{
  "num_hidden_layers": 19,
  "hidden_size": 384,
  "n_experts": 48,
  "experts_per_token": 2,
  "d_expert": 144,
  "d_shared_expert": 0,
  "hidden_act": "geglu",
  "moe_layers": [1, 3, 5, 7, 9, 11, 13, 15, 17],
  "router_score": "softmax",
  "normalize_top_k": false,
  "routed_scale": 4.9,
  "balance_loss": 0.001,
  "balance_bias": true,
  "init_std_router": 0.012,
  "lr_router": 0.000267,
  "num_attention_heads": 3,
  "num_key_value_heads": 1,
  "head_dim": 128,
  "vocab_size": 32768,
  "norm": "rmsnorm",
  "norm_place": "peri",
  "norm_eps": 1e-05,
  "positions": "rope",
  "rope_theta": 10000.0,
  "rope_fraction": 1.0,
  "qk_norm": true,
  "attn_scale": 0.112,
  "tie_word_embeddings": true,
  "parallel_block": false,
  "extras": ["capped logits"],
  "init": "normal",
  "init_std_qkv": 0.0157,
  "init_std_o": 0.00255,
  "init_std_up": 0.0157,
  "init_std_down": 0.00255,
  "optimizer": "soap_variant",
  "learning_rate": 0.00347,
  "lr_mult_o": 0.776,
  "beta1": 0.95,
  "beta2": 0.95,
  "lr_head": 0.00687,
  "max_grad_norm": 0.5,
  "warmup_steps": 129,
  "schedule": "wsd",
  "decay_fraction": 0.601,
  "decay_shape": "linear",
  "final_lr_fraction": 0.05,
  "batch_tokens": 131072,
  "max_seq_len": 1024,
  "doc_mask": true,
  "train_tokens": 495600000,
  "max_steps": 3782,
  "dataset": "wikipedia_en"
}
Below are experts of layer 11 (counted from 0) of a mixture-of-experts language model. Rows are named router (the router's row for the expert), down (a neuron's output weights, with its number) and show model dimensions 128-255. Each number is 128 + 32 x the weight over its row's rms, rounded and kept within 0 to 255. Numbers have three digits each.
Before each expert's rows: "comes before" lists some tokens at least twice as common just after its tokens as in all text. This comes from a sample of Wikipedia text that the model never trained on. Tokens count by the router's weight.

# expert 18
comes before: ",", ".", ".\n\n", " and", " in", "\n"
router:131154138172138083081147149153121075142079064093123179209078159144171112094147146120142081153120099159129120154137182117145087114145138142098172131170126138109132156101123159118099104106101115145154135065192174101106149130122085095131110140145116109111127123155169167123106142138150060209175086190100108110145146121129133100094190144124148148102067123131091117122190122154067106102087
down12:129124147094131095149156100132168157132108123105140168198120135113138183146130133097164160167167062083071140047116131137125095126189149064075163096146049132133091104152146140092081147120096174161135143122152094118054076150153137130081093115134076105156160118106168169108124084084161160089149098156145091147124118099058116139106149095163131115149084086077112099072116142124149116157132
down13:134181145165127129144124084062124111154114104117096167134154127104108161106077127104097133105191130114153133140126075097104119175121158120148175172148129086119097121119136124111144199160149087106133082181091126112137124135170151124112170135145106112147124113127089180145115141058160140101161185114109155153138162177157170102092078143057068127120134142053132140136164121114134175138124
down14:174143086143091132131150106133138149162181103124154079086139123132155170086142066181059179150124139142166144151167171155104124115123118166125133158150137168160145132150148140075149126121084163165117154131128160135111172111059143059149088122133092096142130126132076143166173129035115148131079136157076092153131103107064118060128104120149126077139138150157129078154111127105170057107138
down15:107115121081129125175091137161185128076161143130140141147061142146126158138129106126134183139157140096123098134141160177125089103140141146167097133116176136114120139181167111184136160168125177168153135093105111128123110142114121095134111131144172144155118160179186143190126124143102154109112135159174161156125105135154066113161129149176119113150157069150146151154103160133141135113176
down16:134160069111120144155106092194100170150102174101142102094118101075173089127138057163110104109105163094140167132027148127098098158102153112130125104132125125138160073103139127121089120137111121198126180137160158101150152190155116140066113176130153148131124153141179064152131161127123143085051115132104076090098147044110102088114174091135145121168153152132162082157140172132112156097155
down17:090106053105069101077142091130078104147139129128083147169133147182103080136092142093151137096083163110168181095131083086102135134096124118103132063124130106138122086105044170048151101201053129140185148142084127192136092117101147191079169140096138112103164099154041117154115135123132146155152116108140082150151126056133159141123090064127130166101130127162141120134148052127089135077116
down18:209171136124198121127167171126089184109088124131118144169150121122158149072069119093085124108189104100120091132161157146143109146115160107086149166097145131149162099139153120122133131156150094097164126080156126121061141106089117106110131136076076117100092170176138194092095091138119155128160115183101129172158162097124159133140122089203092181167118185094116107073120100134139082118101
down19:151123113108077077116079136137165119093144165167112089133169136117112134125109114100164167137118155148139204143124193105204141132108113138182094113099102128081121059118106113160098112152122070145044122144091129103155082145162154198092116133121127126066164101111084159093098126194179117118101107091155120150139151147140108138176132118148112174127097099145181105091116140116102184127038
down20:065135162121105109091122158119143101095057159142144168116171130085142067139107143159193122196087078079163064116100092107145113118136159068156108104139102147094150116083125121171114144083129082185101150101104122120091158064126138087111135136171086138139091106076119138151176112145125117097170092119141131114136101145205129130129113136129183111134136126022114161109162089152110166138079
down21:148198125146127104085122121125144129148129153171137078142135152095142102144144120088164086151142096187120113158049098151117157145135153116099124144127164109112110116149088165125121107183099092158100150118092186138162141222145129027156075132147104157139141101156161067168083171129112112159166153170163110133177150146132165146093148099147153156185133122075148101176134085086157108134117
down22:108128109103150210122145153129060083076116105139083097131112091145058122135113179112118153125162096054100098106167096110094141086092145138088142074138104197113104146155083122153098123083158170133074144096110056116114104126106124102112181133101072093152111105131142148124117118082168175131200091142166157133165078119124120085100042053067072168153122115150108200097161117077146110163138
down23:112150156160172086233159107148162123135134105104113120145160157170119080097222183140112076134096119165079145137097152103084120060095123077126175116118082094128094160139099073156150151173121167136177194158117122121075121141158104154171134124133129145089185129124141188071149140105175124087146166148114144120141078146158126118109126151091119096084058153119131124142154129100142167076130
down24:107118144112162119083177166167142099114090128156023120123107187083188119106087118138138120137113103153113168127153153096142162175113226144141147122105115153129148201139117098050119077113148121151106157103148089161183129143076136120088133142165139142107149141173077094126145160151151138172177101155123116104131156091115144107149140177127088161159101107132130132092148132120131165128187
down25:101067160166118163119138106118068193102167158075128171148111111143107161096148094193100134105131138085110095123088092141110135131109156093155144150121114149116195156104152096136121139187145195164092155129157118092180132091128154092141068129126085074140128124103095104159159124079109121104112110153151130077109082160083138097137153058182091089130159143136147162132127161141103171145045
down26:122101149036127123139179124140134116149129099134108128130099128179122111132146136172142137121081109178171140179200127136104087188074042198159097183183219118089123120114168158104141096099089105125121100108112146157115079079168084102125162124125166071089127036134135113153134211086185136122135111137127123126108154108114194121150163201090195151046105150104067136084105103115133108093142
down27:195081152106127127137175143139157108164191127099085087146132106165113130152123080126146118116108179127128072154174103193099063152177112123159159115108134175133156135110134145046131078081117117105162147101104119200149072165150112164150159105118149147188106133155098130106138166128127050112105105164120191169209151158113151070119153141117142146164182167113149150151160129086132158131163
down28:183091122123130104151071131125125078172146111054140119133085152146132148090135117120163168104150140120106136147096115117160124139131103138153134143126128138070125140127080127069178118086133151093154124152166113132118133104094077141169155129131132153158144129124101141139132114118140163098097155127137084122113151104116134109125123131080124091092161135167115109111101094092149043076148
down29:151050075147095111132134154112103124112093148161137125148131101161070139115132128119116044201143095147076126105097099140098164131182100180167146082174106179155095120155110149101165116170152155112163077162144107169139155132161080157108065199098107138169175132121134123130168098059108198118084167149093153131134191134113113111059099167090179119179106149130180137049093139109093122099112
down30:157150118111097175239155096080150084146123134083134122111198116098074118145056136145124125136167161126171099115102159156109071156148131112119067150143194148189093149129111106127151127141073181166120076129108086120131147090145154080123108121191138170121143160154114162148122073133159111129127082133136136148145103145093131088103159074193124181164156080098157136126205111185130140173095